Weights of a small mixture-of-experts language model, trained from scratch on English Wikipedia: a softmax router.
Below are experts of layer 3 (counted from 0) of a mixture-of-experts language model. Rows are named router (the router's row for the expert), down (a neuron's output weights, with its number) and show model dimensions 112-223. Each number is 500 + 25 x the weight over its row's rms, rounded and kept within 0 to 999. Numbers have three digits each.
Before each expert's rows: "comes before" lists some tokens at least twice as common just after its tokens as in all text. This comes from a sample of Wikipedia text that the model never trained on. Tokens count by the router's weight.

# expert 97
comes before: " the", " a", " by", " his", " an", "ing"
router:539520468506532492476465528530517533492499475474489513500528517518491513473485530539514531480524483476493487526464519467509524491517486465498527519527530517473520527525474524515525520535522483486461499473515463505518522475475513525481485469513504483516488456534467481530464528474522527520530492537470483465519524511484473470490540467520
down0:520524455501525469505488472518491508532501479424500513512546519497486516478492462468501486480485476545504491553502519477555495490507479499502510522532472502492571487496492498458488526477526477479478494520461500518556506511515532517487457502526512486528519481519506485511496526492523509539543491491506488453491514473524515526479518502532
down1:521469508519482441488503438535564486447500526489506489527536501477522470508489490493532494508531530495481508456477480487503520517492447554462511489476554519476458507509488508454444495546515515533513485503517492498532492483528468522517515530481492499476530549533522457478530518478497486511491501514486487467485486510474493500526481522483

# expert 91
comes before: "|", "\n", "-", " —", "|---|", " Votes"
router:471522456495496474499501511496536528498444488485490469553537543516529500481496533512507526512549498468512522523476503487490490519478463475522521503520515497481499522493518538513516498499505475496485549472502468525470520484468528542473534509538496541524500484481444460540462530484533488511540436531482472481502502514483488485480504513509
down0:480484507488490494534534493493470527538515476510516483496529501490498503524466535485514446526514532488537495501527524549508467539540503515486459485466455509486467506506472476526517453515564517488513494507475492520524515499452527496507489489503497480478482472471479560523524466510452524505494506494502494496537511559463506477475501512499
down1:494503474528504526493568511509483514505511479521493498510499507506509513465496510514480488498491522501545507449494541466500523498502513526521518502469515506484496479540499483511477492533489481489526541505523532540495494492503468497488518488523508533508478449511506494502541479479529517483491486510525488491492522469517491462538535483491

# expert 9
comes before: "|", "\n", " The", " He", " In", "|---|---|"
router:519483482519513451493452532479535546503481514455479496522519535502514504449494540533484508508506467475511493526469533492509522526526519471493508499508508507482508517506495484532502505529538462479464491463520442494462530476496527519498490490522513531507486467479477484496472537493523518552509483524467461458513513482484466489447528467513
down0:484488474544534517489505485545509503513526504489519500460528493507462463514437510454499484545505518466463527475550543489524507487490498493517514505476541511507480468493530463526505530506544501466493507525512506497491520545524498467487466500540502517551523487533472488494513517471484489496478558544503462473516523470515483482510539482490
down1:531480483541487468503533530519504476522509514506516534531518500481512491528486500490547513472502521507509477506523506520544512514465472481481476454467494505507465485511536514473499506482483466505503495499500491449516493523468436511513469531506529482504500470475487524495486449441476496546468553563482489492512502544542526473505503515453

# expert 60
comes before: "\n", "-", " The", "==", " /", " In"
router:511502469504506477476474501502536512525492505482513483518529521506514467498499541526472501491560485456521506534493514469484522466502498510514509520509510510458487536520499529516504514519522485479485498486577475513478533466472505514495487454501495480496518518483479459504495555487514468534546493493462444472516514488466492495467523470522
down0:485500523502560516477477451511507464506485503521526500448460512539511470485498520480518502524487526498528504510444513522496532480526500530520464510465495511523481539495528481500530457523483493485520466495496477488518504521509576496515498472489480515487556498487475479522518549492484521531514477501511505497493460490502508498492494481516
down1:548524512494494471506444462455524496539512533521513460467520506506492531511466531527566537511530536526494496501482517478466509477508495501511497538480546493538494478536496530559531509523538509524456466509478464487480427508491459516472490500515511490444463492534457504457494489501500524467481491479490529467538533479515479512509489521509

# expert 29
comes before: " the", " to", " a", " in", "ing", " on"
router:543510493504496435486480497530514520456492494505406474504513485502463504490499529526516513476472483473502480519473527485504525479521491484507506519481517552487523523510484497497516525508510481477470525493515480483528504478515519517512499467485474518499523456545486493526482518481521488505520460517472521485529540473502491491519520490525
down0:515492488502506479537484516547520513502488474526472453470500506523531501528501505519475493487527496533537490499567506482470480470468513498533498535481490473509494473520451493476510460519478502513526440495506446497474436481505528553507497490486479470532489505500461496489543474467510483488490463500518526467518558499530501485493495516454
down1:486481511472468470515508459493454489521474488521478533498491529469483483491514480445520529477468506522479467488521510541497472491519490492455490490474480478513466488568517494496510481513489532453531529480473483498506523517467444519487503511511500486482468535509485495514510476524518453496497501533475496504476506428508520506525539532506

# expert 59
comes before: ",", " |", ".", " (", " and", ")"
router:522522475514517504487470523538507530550513489465508478485521507534513481462458523527501514509519482474454514526476514472499525520498492466526529500505548505493512525524488496509515524523520506503486501470489462495548528480514519506490504478546486518519488498442474476524473522484518504534524481526478478474540513480465476476491528474524
down0:531512491510486493534514485508484535478482518454497492531496521496526513478544508514517507513496480481491529512515502513492520476479532482529427478510467460525474499478481528467486465520557513500502496492504515483499481527506483498484488465515507481552497494490528484492507467505486493491502527532503467459482472555518483476534452479413
down1:517479487515464478505505499495499503476494526504502501551539507503504517475501485544483487498509484512489534516493502502540510487464457508472529477516443514529482507497507497549516564496487534536507524512509526439510509484478501481541526509505468458471487463507532494552511472514453461518478520539507548483508518522518503505487546550491

# expert 83
comes before: "\n", "==", " ==", "===", " ===", " also"
router:513501479514515485474468525525524518506507503479471467515533500542541502493474531524529536512508493466520516499470512466501518484503495477509552505513532506457509513516524508535545531518530472472494530477522467490492532481491521524512477467518516499560475465486472456527459531449526496516527488520464470461507501491464464480459527456505
down0:511512511520457524478471468501482496519501513508482525515489533462510490460519462495489484487505463469501492544508526514494462502523492482500487499470510473521453483509522507507482465508486526492491478540492481514529494480496543530484547459523534511580457507557513500455497469476514489493527494531503521509503533511503499514540497494481
down1:525511511461485485496493472513486479509505499479518469487543506473526496485499476521526502480532541550440490543484486520518480489456516486512516530506528465501473471513527496518505531510490511488500543535522541482491531496487494493517471542506526490489505508463550439528451505553494510504469520489481477501541456500533522521463471450474

# expert 23
comes before: ",", ".", " of", " and", " States", " in"
router:520503463497524469488464524509519531509487477483497486525531529514531488484515528510507521478544484471494517543489520476515513494509482486520526502497528520463519522537519507524528499517516486491491508481519463512474541468466536526491492468528495518513471493455462464527457532490517488512512492514482455471532523479470472468465545477508
down0:505505536492470528504500518474548479466492562494484507502472495507478488527476483476502488499514511499493514534502543510496494505543510504526522451529475459469474492484483464508536463496476476475499484469498512509434505532541497518506509481517514453464467500468471519547473532521489562505498488519493469518530502493487474481529488472478
down1:462547492496471499516495479499490502503491494440466489505503568486497508490496494459513472485553468541477505503508506473490538512519475494454520516480468522508465481501497478513498522536519456499509514515507526495485492499536502458509482468510514550486502516523491493545466524498546460487523472482510463514493497499510487501507550493506

# expert 111
comes before: ".", ",", "s", " and", " in", " of"
router:496531484488545497483466517512521524572493530488495498508519506520505519476489518517493533498501475487534540532478523480505542467508486466506507542497472541478523524519486484527523518515506481498499526479539468522486503483486519520511501473528468522525465481482477468525474526476534551511521476530472488470511517459478470472508529470521
down0:509472530505477545513489513530545504465469533524511522494483432487512524507463505458496450523491505523502490518513482518507493452533484511488516506471492475523480510520519486461498509506535522502532484517536521511528509527509469544518497476475498526481471461493475515506529476496500541533487494506489480499538529511525513512509473465514
down1:496435514491526491488495501485517459512468503493470482512487524506499551493483505483447492436487477490486496542452494512467470524522508490492491539503516500500469541476540515517514502475501475513496491518450505508513504479517486478535505489516475476520547539497477518496514557494530484522464517508532497534499505502545478509546482509550

# expert 126
comes before: " of", "s", ":", "ed", "ing", " in"
router:515528483546555483477469509462516530514505539496477508483521502516514426469540515516507528498496499483490505530475527469491536467531480474500516538527469524492516527519535509524526521512510498493485574472524477477521512468473501500506505478524503544518475441506477485529468527504514500513538483538471487478534532490485470470504540482532
down0:507509531486522507453507461522477521496505492498470474472521520480469500486503498483517496508510515530496468502456507536524468522474485509452488486509542530499486518481526502448486520501457503492521517492470476512506500444436469471494465557488509502515477503477503491521533494497559463496508505495517468523539476514508494496462517495478
down1:500485494511500516502480503523510508532528502516485503508495504488571495500500559518482501568504479456490518487514482483458478506529490456538433494481501497515510493486489492504511438515461487527560492488491518494484520515515475486429455536484532463490506535521481495459517488527498518512437537466502518509541475513468472501500515479502

# expert 79
comes before: "\n", " The", "|", " He", " In", " It"
router:510512490519523466471483525503530493477486509476518476520516522538469465492469558493534564499513467475522520510490525470501522509544464480508512515505489522472480517515535515561493532529505473503463530473516520531463518465493528519484479496499475470556475481516467442511482528504561493478535509532502462473523508518469515479497503476493
down0:497513465518507494504494498528508466507493524552529495498466449504467485481474529537530483510540474522500510516481496501519489468514471514490543497512497497500533488505532563517514509489539494495520483479466478513494504507517485497496489516469560495454501542505510506495508531497536456526477494463501482516472450541488490488456508460507
down1:525474495532503550457491485484540481478492515473486439513515495497473514485521546508485484526505531505543527461473510509496512507537530457512486523519542496502513530475449510498518424486476501491502488519454481490481473453498540531536515510470512479512514508509567492505474549530495545500518488459456482500480467483457525498499475540536

# expert 37
comes before: "|", "\n", "-", "The", "|---|---|", "|---|"
router:524497479513490504477471536489530544518489472470487507479531524528517522478485514515522536500533468499509517508486516473496485509489487478495521489489527509487515514506506499503518516536525472491490527489527463485467498474448533526494519460498447501512491477473476474522478545476525499502524504506485464474527498491494480498460533474520
down0:484549488507500533498566518489507530508528488442515500519515515486519495506544507529530521451460468493480479497501512497481509477488511511507509524482516505468487506519536465474484509534509451533543508466558472486482504474505494491521502491512484454472436460531527468508514474508490484492492535540487438484499526504469504478455527501476
down1:474457464513465532554482504452473471482497498471496483483483454543536505475519538496486560530501532534491549514509492460481508474465504490497519525499478479496483543489536488487502497535522455507525519470525473488474466500532487541494493473540461445494481487528523430522474507519477478484520476513475448521514495472515507460482517471542

# expert 68
comes before: " |", ")", " medal", " place", " m", " medalist"
router:541527494500497481471457515472517531498505467460481467505531540532539499479478527514487545495529483469515524521470525461517505499492488471545524505512491518472524531502502486515548527517520459468497503461489480486476522451483571525501474450504532510526478494498467482559475525514515506514534495520481514476505492470470448476482538469474
down0:492527510507497549533480473513532487496541533527479481474480470526464491515486521460477513494487486504501484508519484526473464554461538495505502493489501506474531474454508463447508520502497512526518516527515474535506531458512477507508492460522481481511490494475546551477503477473486529544484484499508520520521456479527493536535454497534
down1:519551466476502467497517496530482500475485492526463497511552499532496521494543502499527496456556514493488488453519492540549491475566513471520491490494490481525488471513503496486486490523483511455486494494540437507543507477485530527497490485492489511516523487498495491532515539506459470522517466512493457514479488481471480507502529488508

# expert 35
comes before: "-", ",", ".", " in", " was", ";"
router:541526499515515488471473530495529510528480487483497469524541535533511501461495525542514530492544459448523498524502516474489527526505487472528508513516499524475521517520520503514533523526486489493474521470524492497470524462493526545472503470535519516497493499472450468509459528467516504529527485537468474483531500459453488479467537492507
down0:473506524463463494506471514487488498503523495522529486534464487464500450558518415447520481559507525521458517539492498459496516479513504465519508505518553473537481504501495486462494501531497497496493477548489551522482500522498482539499494535473549451536497477483523540499483468514481471482513503516503443499545479505497498528500495464489
down1:499497533505443499528493508494482511516478506512512509514512471480518487495480482472487468519513496487487474462553537499465489486513463537517463502500498572514484491492521506506462510552520493519524477489497484479543480470468477480465471457485506478528467515569508510539536517515481517483495494481462520470499458469518512464511486523506

# expert 53
comes before: " |", " and", " he", " which", " but", " who"
router:522515469504519483479462514492526543516472487467486482494530521530522495478506522505526541500516482464510527543495516452498513469505493463546538514507515535452545526522483521514532537523521473487491518473526476494486524459479517528483515487513524500538499492504481472521446524479518469527520490518451491484508510489472473481474543480516
down0:507527516484484485505531526540516508477462481488507500483514493529478525470482530478501536483479502450489503558472461492500552528488459508514506468458499462509516493501526516535514575519482476464518536535526508516448532495486505497452515461494530469483508502568514488490495537513479521480499447470502512514473506501490506516515490490490
down1:495557498562528466497495491472519498488470474519524511524473535480501507505495489462531499466474502530544527476491500518507468485495489484485513476460484502519489479479488490454457482475468574524486486519533544514517489471490471486496532538497517509518516484472516522480493509503503522474502492468482482452464502512527498539505477501503

# expert 84
comes before: "s", ",", ".", " of", " in", " was"
router:472557505495534471490471531505506510566489526512507458472507495519492449492526511513494524537517468461486514536487525484488549437456491481530511501499474517504548520514494494499528529506509489481498522490529480487488494489488507500518509457533480548523455472475489475525481522511518543512530469518495493481488526440459476475515534483548
down0:485494490544462500491557531498482505523480458510520484554516471504513514470511477528517527503493514503515493543471493476499540516530472488493503524465452509480484471481518547493507477444466550552465506497524468532471511500507509533501484480481529502509437518497551486533489523470484500487503471501503451495514438431498502517516493480519
down1:522421516538514461500489502511515504505482465507509496476504471516514554509540492490516475497491504454509442490487550430526479479527480528475510504474479510528503487488490465467528521516497518502490494534542515562457448517504520485493531484525522521524523522493475512512469538534483523516514509487465526478507526456519489503502506465499

# expert 22
comes before: " |", "th", " \"", " m", "/", " million"
router:508517470530522496477459522516525537489500501479482494511527525523500500475508529533514530510504495483450523523469523469522525490495485465530521529474548528476528527528496506534527516530520479480480523465519469504479530476485515530494488479540528508523475474495468477530465535471527512519527486525464476459522525504481468469475538466522
down0:507574495485488550510484478469488513479494500448520519537512499505464496483484515530505501458502536484518534513507464507562531469546498499505479467516515513458490465468493440488466486469474456497473505512517506499526498522485497524479526470507499470537471512525547481445488487521505514487504544504509540480589486526510498462471525502466
down1:540502492498488477496498521552534539456474509482496477501499495549524504461509498475478513510528470477481484494479431479465486479492473466510498487489533542537514499509458539504515506481499539555491530512501516515508496462472501479487509525537510500492484497507499520505469500527552482488424499544472479478537495477501461502501505475497

# expert 96
comes before: " the", "-", " a", " by", " his", " her"
router:543500463482519486505477514494532538496473492471493491490532511507527490491508545532548516498548492492492515523514528473502536481502491488505524533489522533478528526549493493553546518560515506495485527472505490485451520448471539520462491480501478497542510477491494481501477532460505462508508477511471470480507503513463487491476511484506
down0:487489508511537496524547495497506502507523482503509492537511453540487500533490483506528499556476483503502500468440532471458494518504491453531528462500463496488474501540571481474519463507512480508492452482441520479448525490516501487480544505482519485507527539502473518482495498491486497522507498517507537504490480509489443533474502507492
down1:476459463537477492534474477527513511504487460502487522539497495497466514500474540531518443485472516469535452450469533492492502501523495482535490528505475500506525518472496492514509491444488519469518538492495509477521502524493507488540536477487485529484475529502499512546516502493492522453493505506542484498517467455473548466519525498514

# expert 15
comes before: " |", ")", " m", " km", " million", "N"
router:490533468508510474479473531510529520455483481485467515513517511520474522505486545518519516461478477485502508529489535484520512501490500469515496499447516546476513520533497510511516520508516483498517528475504493532497505483508535526500478497511509547504486487449463482519476526455535528485518467527478485463559514493482471477482520476544
down0:490497509495507463505455509510435464519468499512480473469495508469437516503448488536512512435537466449509481481526514497497504525501486510483512518513474478506497508487510481533459483519519512549490470508524526520498494508549523505526489523496496500501502531545549486503524485495509485540493469508556477519526542531481506500470474497476
down1:513517459439511515476496529501522491492517514484482523499490520487497495520490472511471534483488498520537508476479491484485466510535568495552550465493480492486503451480539465508486472487486522484499502500445456451538519490487508519508520509481473486491504512467505529481552508520474514525521522519489491521509460528528455542491557494454

# expert 16
comes before: " the", " a", ":", " his", "---|---|---|---|", " an"
router:522527469498521482505471525500551529516460446469509473492541523526523516462503524523514537492526486476504520507460493481498529491508486477551560522505509517475544492531518492531502513524523467493473518466498485488457521481484525518467480505503513549512497483501464464521488530463539486531504481522467461460539515496474492473500524478510
down0:538516532492528465450493495503503551535524462424475482476529508525474481500508502473503518501526470514468515469510481446464507488449489507558496537527519470523544529519516477528481509519533508494454491525517480503508535494495512490531471496508495497489463494509487471510531471505513478519505562488484447533469530503523474553502510493498
down1:464525478495514528536501508511456526514512501527518488481470477514541460526521493458463500536512506532515487504487426505507529519510476517494512506495506487476516486493485480512505464527477495530483501431481530513512465502491494538496503498487513473539532502486507505483490515475495508513495496501475482512496506499535486491513476476470

# expert 113
comes before: " the", "|", " a", " -", " his", " its"
router:542522495540508461482468511500541552478486473477496492511547543503529507485522525529491527489513480499491483527482535497520513490512491468497519492516512506484544545533516469531524529511497461486493510482511465512475522455452527527487495469497480503511479492470474490520479513491495471499522518505492479459553512499466461472491522478525
down0:460499514497517470514534541503507486509494491526506479496492485509487521485476455484474451534519497496505516485532469518529545487482482486535533510500518455459532485499520531509469474500504505460513538491499547451480510502493536523492476526550503478476525456448475516466469507507526504487480477490486504509463484481492536506473577479500
down1:500494519436511527489509517518486487521489511494508512484473523497514489482515496517493502522464552517498514552488495516490489493547478509499516511486502521524523502466494507474472505528524507453472520466499525529472478531473516555516509461509507475520496461498513530524553447507477525492462479445535526465514491494502516538492474466503

# expert 87
comes before: " a", " the", " that", " to", " be", " been"
router:517519462443468489491473522502542502556518463500497450460520493532515516479525513529528509477509502477432551546483521480520533424453489458525500547523469493483529519517506540491536522505544511486494540490504483511499507493464513525476490480490479515529495459488467488522479531513512474512513492499506491469491530495486489484490533477511
down0:457490547460488513528445494501500507506494476497486473497537483462525508471509481570492507490554517520500484477511505510489494533470505474543489487496544529497499513511509511458519454534469536499469495474434491462504534483524548496513510510500522503506496489448507512471476496493533497479486495542498508452462520508501515463532491512481
down1:508462501486537517491539502491522531495492494478530526537492484535494509472476523475473486529469485502564502510501513500508489538476480494524519536498544479498510482529487521534513506469548523510485445482513506455528495492474513436501524502514535491510498511474477510490497474477512480494510500484508524513503550496541494548506462513524

# expert 71
comes before: " a", " the", " to", " his", " an", " in"
router:556545463507499468457472519485544548490496499467484460521517497513507491446488512546514517499536467494488499528503516474518528483492484501504526504494487515476519540532517512511545532517534477467468521472510468487467521478481559536474508475513497501515499471487470466492500519483494466523497500517452486494510534489463483506487533503546
down0:512459474497548507516481481493504513502510553492459528533516470508561538458468445462501511492475505480512519541473439472479507554509511513486508508482525463481481483466510459503539538461479488503485473531493489480487540456448543502547502539503476527478479527468479488530479532493499499507500510471507481499550522491488506493475479494516
down1:511497503556486502496500493499529482507487529470485477503455492465481509499510502513553517532510490490531523446483496504497494453526474512475487479530458538466494525482485506506513505509486479511493511483563503532491557494475533502479507469471535534466523521554472516477512486485498499520466524476545439532494504496526509467513494456491

# expert 56
comes before: " the", " a", " his", " January", " September", " October"
router:527510493511513479475472530507523529522483491481512481499570542516521484443486517523519552506494461489514520515485512447492522507492491483514525499523537506457507503532496517516550486521559495465474515491527478507488539477474520517470486448550509522541518493477460490540465544477514504533521477526486464462512506487480488502481526495535
down0:509545511483479470470462510480489541445508500508493509466505545468504482468478515471508489524517497525495464484501506519497469503507485510493494505530495504524520514502531528543529480549516507505527525476502454498474494506531450502519495535504470503508506465513554464513520526519455528525492532454464541517481500517480493477449507526466
down1:546520508563497513484491520509529499457484510492474510460499497509494551547545520524519540485532504488507524530439499515540513505486531530545542474476461515490505517524504507503510525488505496511457529454526471483511475460501494499500526483526488462486465500501529525502503482491554446479479469494512504536530520482455503454476497516506

# expert 74
comes before: "\n", "-", "|", " The", "=", "ation"
router:499527473517494514492488503477526498484499502443497502532565511514496519498492510529486521516546523492508555515489508447508515475503483473526525508555532498479525552491529490516525489515513481486489506486513458512489539483456506536489507476528467498514506489466484498521464506476506493526519471500447490490517534526471472478471498487509
down0:498478495502435468529436528488503512499540488534550484509508539467527482549461466485445513472457457494517508456513526451520506444486521504535501461515505515475501537498462475529483495481493508475481510512480526493489511457427500539516505467508483496502505474515524539465467494467489475484526539503496462523444500509514528498536506518492
down1:497495500487491516519493484479462436531500502535486539469518551482535475490485504522534481550510502510505540517478441472485478493487531475479505522564501483536468479526509508470524506507510490474505539473479496511506459501510478490481480493552502469472492508495497562483556449481507548521510481504509472509478510464504531509512508529487

# expert 104
comes before: " |", " he", "|---|---|---|", " she", " Party", "|---|---|"
router:510519497501536496479484526524537533501468483479481478496526521530533502464493521545503532508504479474493526557477533478508519488523473450537518500509504529463535536493482508513548524524527478456475518476545449497505530476480519530506501491530521472503491490488472462525455540483511470538518495497470473459516515491494472483477535471503
down0:504476538485519502489466449538524496475442458527481517492510490531489487526477530509486550468504504499472469505520487512470510517455505486502545469481531514487546486518439502528523505515523545505497521475554504478503531455497465534509503517456507482467477496530467544498514527510524508507540529504471481496503467473524486446515469490482
down1:565493485489500455495492509511487490545520482463517491511501502512530518456511501502505501465511512509431511491462475491516477528474485490492476538492493495489478549504492528508481509532440565497503492484486450482513533483501544513518485461512509471480494508519499507492541506539472537480516507551492519530436501468543458487559489503493

# expert 33
comes before: " the", " to", " a", " by", " that", "ing"
router:523542476470544475486471523544508525475469496434476493474508494518461504512447528522517523483487473473434464541482526479511529505486499481518507472484518511500530512503521502487514509497519490502445486493513494515471491482523526534520508480476527565508498435523477492513481521501527442512520453530469503479503538498505493491498526483561
down0:479479480550475482496501500506528467515520500499528502557545513487497513510500495461520487514486441433477522548459503466495511495521538494519498525463522541514458523486534532468540466504501476495461523532509518516492521555478496440477526464510500487512512470512519509506496471438542504467498492505523477476487505519488493524454525503514
down1:471499510458513459549508469483460487499506499559481510524518520527516522488502470471484468537492542500506525472475499521497462478536466514485489500504494434498512501493513503503501523496572523453502488519484517504523475501515479471535486495508491485493468459500517473493499482499452452507528522529531482495461484535488530497491499498440

# expert 40
comes before: "\n", " ", "|", " The", " Candidate", " Democratic"
router:541508494497531472490454507497508530528470492490479477493526527513519492474498499523520529498530478497514490526475523454480518483489475468538538525515494519459508524511508466508514521506530453488485542480506478521468537465463551536481520470521504485531496494475464445517460525512514460509513466498462475475534503493481490493492547489535
down0:491497494465494492462486547526544508528475494484496502459503481443463474486467508473514525515486524542511510486522522482512482488513532484527519546563509528505522508526481521447522446472490546501521502515487524492487498495484464483488518504518472483472502517477474503510546502499514502482520519487477485496537501520449475478510500497533
down1:507490494504487519493478513524511498523472444503520512527463507460555477493507494494487466486477509532458505487542474485498496501507506520514533509471449501522488491543502431507485510506514454510490478493532502502497532457500533498478510474509517505471480518476502479515461506494461477497512470516516534476490539513547481537514487473477

# expert 13
comes before: " the", " his", " birth", " this", "----", " -"
router:560558492497528475470489530479530532494496494460501496511551519528489500482504525532509518492546489481488518533466501482494514467503483471513537487516513508469551527528508473531534514524531487481495511470512475482486516460489516508480527486516493505535491500498471450532478521488533459523522503499475494483527506519457461465480539473489
down0:430528482488516491525532470504525466473538482491476471512523510524539521503487476492515483483542462540481525505480498517486527449482515490473501466484474487519498497472474549530493555506518473507531498479501563513486478523470487464509465508485489502541486450535522479514445467505557487494489473485453547511483460524495498509554493507465
down1:453538494507502488458502435503503512481488539493496483511535510507513500509474490501498493451495517517472510533487479470491541508457523483458514472519554498489486488495477563495515505482475479542518481471471530540513476512466486546532474508449484566524506482480519536520498488495556501517460477491555500487501487509497481537508553524505

# expert 110
comes before: "\n", " ", "-", " 1", "aged", "age"
router:535529480500520484471481506506512509520496507503506488482522508527504527481499528537542547506524474469496515499500507469494502506505500462544532523492501548481525541523491510514520502544524487470472524487538484499495507441476512519469494476496517505529472484488495484521471538497532493533526477508488481473531513484480473473479517486524
down0:498487489497478507495489497474517503465503490513484591508466496524496497536508516504548505517456471498508518473456498477516522519549531476515515477497492519474510555520526495516481485510494489500515482485465486540489489471502523506502494485493467483454513485471459538503476512478509494519558477477472461492513460509470503487501484496492
down1:496518466487492504472471477451502546501499530509511494529512522480480488531484455482501504552459518529543524530546491478537569521519477483478543502495488516477507517530515537497554470466481505507535497479451498528567511479496531473568505510534475491499480504486477533550473515492513502482488475499486506512506510500504529470471485525467

# expert 94
comes before: "\n", " —", "ed", ";", "th", " The"
router:521507453518508456470472481536515533512471456490500485506543532532501484480502551488497534515532491489482512500487496471551541523530490498498496512539514490464513521508510499495497511543497450480477537481503463522488501475465560540469523486500492504508506466493449485534480522466536495531538466508471496454522520500479505500480513496525
down0:522527493494532504519488444517465523523473472517516475477465533532502502505490518499520497490509449486481519473499535505480548513472497471498533507481515450490445523507522542527483452520526523484457501546511507544509524478532538542571459533490464496520503501468522490481491528451493520462508478493459510554503507515504501515492481479506
down1:508494526524522541511512538514551537529512478517552483468497575468502440526494476505498491509491456530544475515477487490528489487517545499519503529495530500484465460502543515530502509476512471506457504504525449501482505494489506526491512508479483543513513478491499419480504455469465482521443512524484525502467502465503476476518500511493

# expert 42
comes before: " the", " a", " his", " their", " its", " The"
router:542524480501522489501468522507550526507499486474494508505546528536496494476497502515509515511535486487491493551478519485488521480480496462505532513507519528467539536508511460531513514515530451494481502482538459488473506474476515506481525479531514515518484483493475457515479539478507504528519497510493481486536490495454449463465540476515
down0:482484468488514532508517491507509491476509477469486507510481488473465465526502502492517509538502512473523478497493404547483521507527512485471518533496509507558504442499521527501491460509518517473491487499524513498499501514490456521537524494470438532496483488472508508469477508561479484500509517522509533507480481517471511516451476481499
down1:460477533486491530514467524494546510485472465506498561491490504517477457486500473558505505513462509530515498479568517530495513498491479491516493524541525531521519511474517484483489488503560493503536493500518477498465493512526495493534511489518535517478483486546438478490521509488466493468549495478509516480488463478496461490455516502534

# expert 48
comes before: " the", " a", "|", " an", " his", " May"
router:550532473492522476482457529510514519539492487476498485494539521514505508461488524513517550477500478477501529503470512461495512472478497490513515497504520498478510512504503526533536518516521472467481496495520475536470544462469519510494508496562485519511493481480471486505460545485539494523511477532478488457521498491491473491484531457528
down0:557507469505545488503500510516508499544505524544507476525502504480519477514457460478533478509465516476524498470508498481476492544466491486498496497518500496510515462485508499513556483500467506483511524528525459536503541506504516465441497516546506513502489476552476473491583462496477519509494451507553467537464462485517523525484503518557
down1:488504522460504497530472538527509481477442431487513503454511484552500468476530494518485537508464497486469501497509460488490595522493514529503522481489531488488500496515557477487497504495532514496547521477520515471487494461512497499469514473488501466508458487530489467540493470510500497502533504489471539504504482524500475483501538548539

# expert 77
comes before: "|", " 0", "-", " 1", " —", " 2"
router:515520468521497486483483502497509536508475474471482467517522543517532476456469538523489548508529470490514509535489536459500516507527459472514523500497530517459514529505530524535518517519514464482460513474497500499471505454485527500475488475524502536527509461514445492530472509492552531493535463496482453480538479539497505475472539487538
down0:495522485453496475511536503487486477474495513496517470438465513476477519502489467483527452519500477521481495515515490472505465490486501532486507481503506542485501476469485458464473550474487505555498515514525527492487496485501470496475489519474501508470482508486528524506507469501513506455498504484520503455541527530513513485458485521496
down1:465483515516527473490522496494533503502488544481483556485501513443489568469505496484480471536470435493538521502513499481494483547518514499524514471507494496545503532508542529538498507522493511524512491469513515517508443519494516482521499527525484504468497518477511493513493474474475498495528508521483514518487510452527477457499519495458

# expert 115
comes before: "-", "\n", "|", " The", " He", " In"
router:551510482465502509501459513458524524542462510404456466543483526522490528493497539541531528514511482484486510491480528493466486500502486472519532509490484540478516526500515473523537515507535481518478524462489490502460530475518487496465490481521496499555498468479467457509485538513504479530516481523494453480552529500463470485482534465502
down0:502487531497539508511462527506494514494454522514502500539505513557486499539482473531534447563492480473504474526522512500481540507524493506484494476510476472527459512514560506495477506503521483479489490508529514511487502500456496494491484492519503517468516506464505541503538545495503527497507456480509492541484489477514482448489489484480
down1:502500484489476517485457497419480489523490484516475537522512517504555527524543474530489500508489505470540488499445460549508563524478474464507472534487526512506489462515485489482474480502501528493513474496465465503489479485514517466494527492488491507488470540516491500490529494538526514503467514476475510508517513532541496487476477482465

# expert 64
comes before: "\n", "==", "The", "===", "In", " =="
router:500520496485512496487469517522524536501506482470477463518528516525526511499454539521551534525511493479493530518461512492506501497485491485503540499522501525462508501522539533535533514524516465463492522457530453487470526475484528507495498492508490491509493503494496467533465532441509506513514483535486455489499519469462467486458509486494
down0:543492522482497518526484594500500480514495513478503525520500470548520516488580513494460494476486518491461502499483535530464479525502477514498518482471475492484513518460529490521512474490507523464506490462480499501467489501565511505514485496505522477492486477544538500449508536512484474486548462518502505458483491487520454502506450505462
down1:468490522502551494475488501473496512497476519494496478482463506527543496514496469506483456507518498458482528504511496544475472502475490526527524483484527501541479473482512536501485522491496515494538538537485565506535534499542503491533485514476587541501523521493485487515516459441502513500482483480491492467510522524504492529483506473511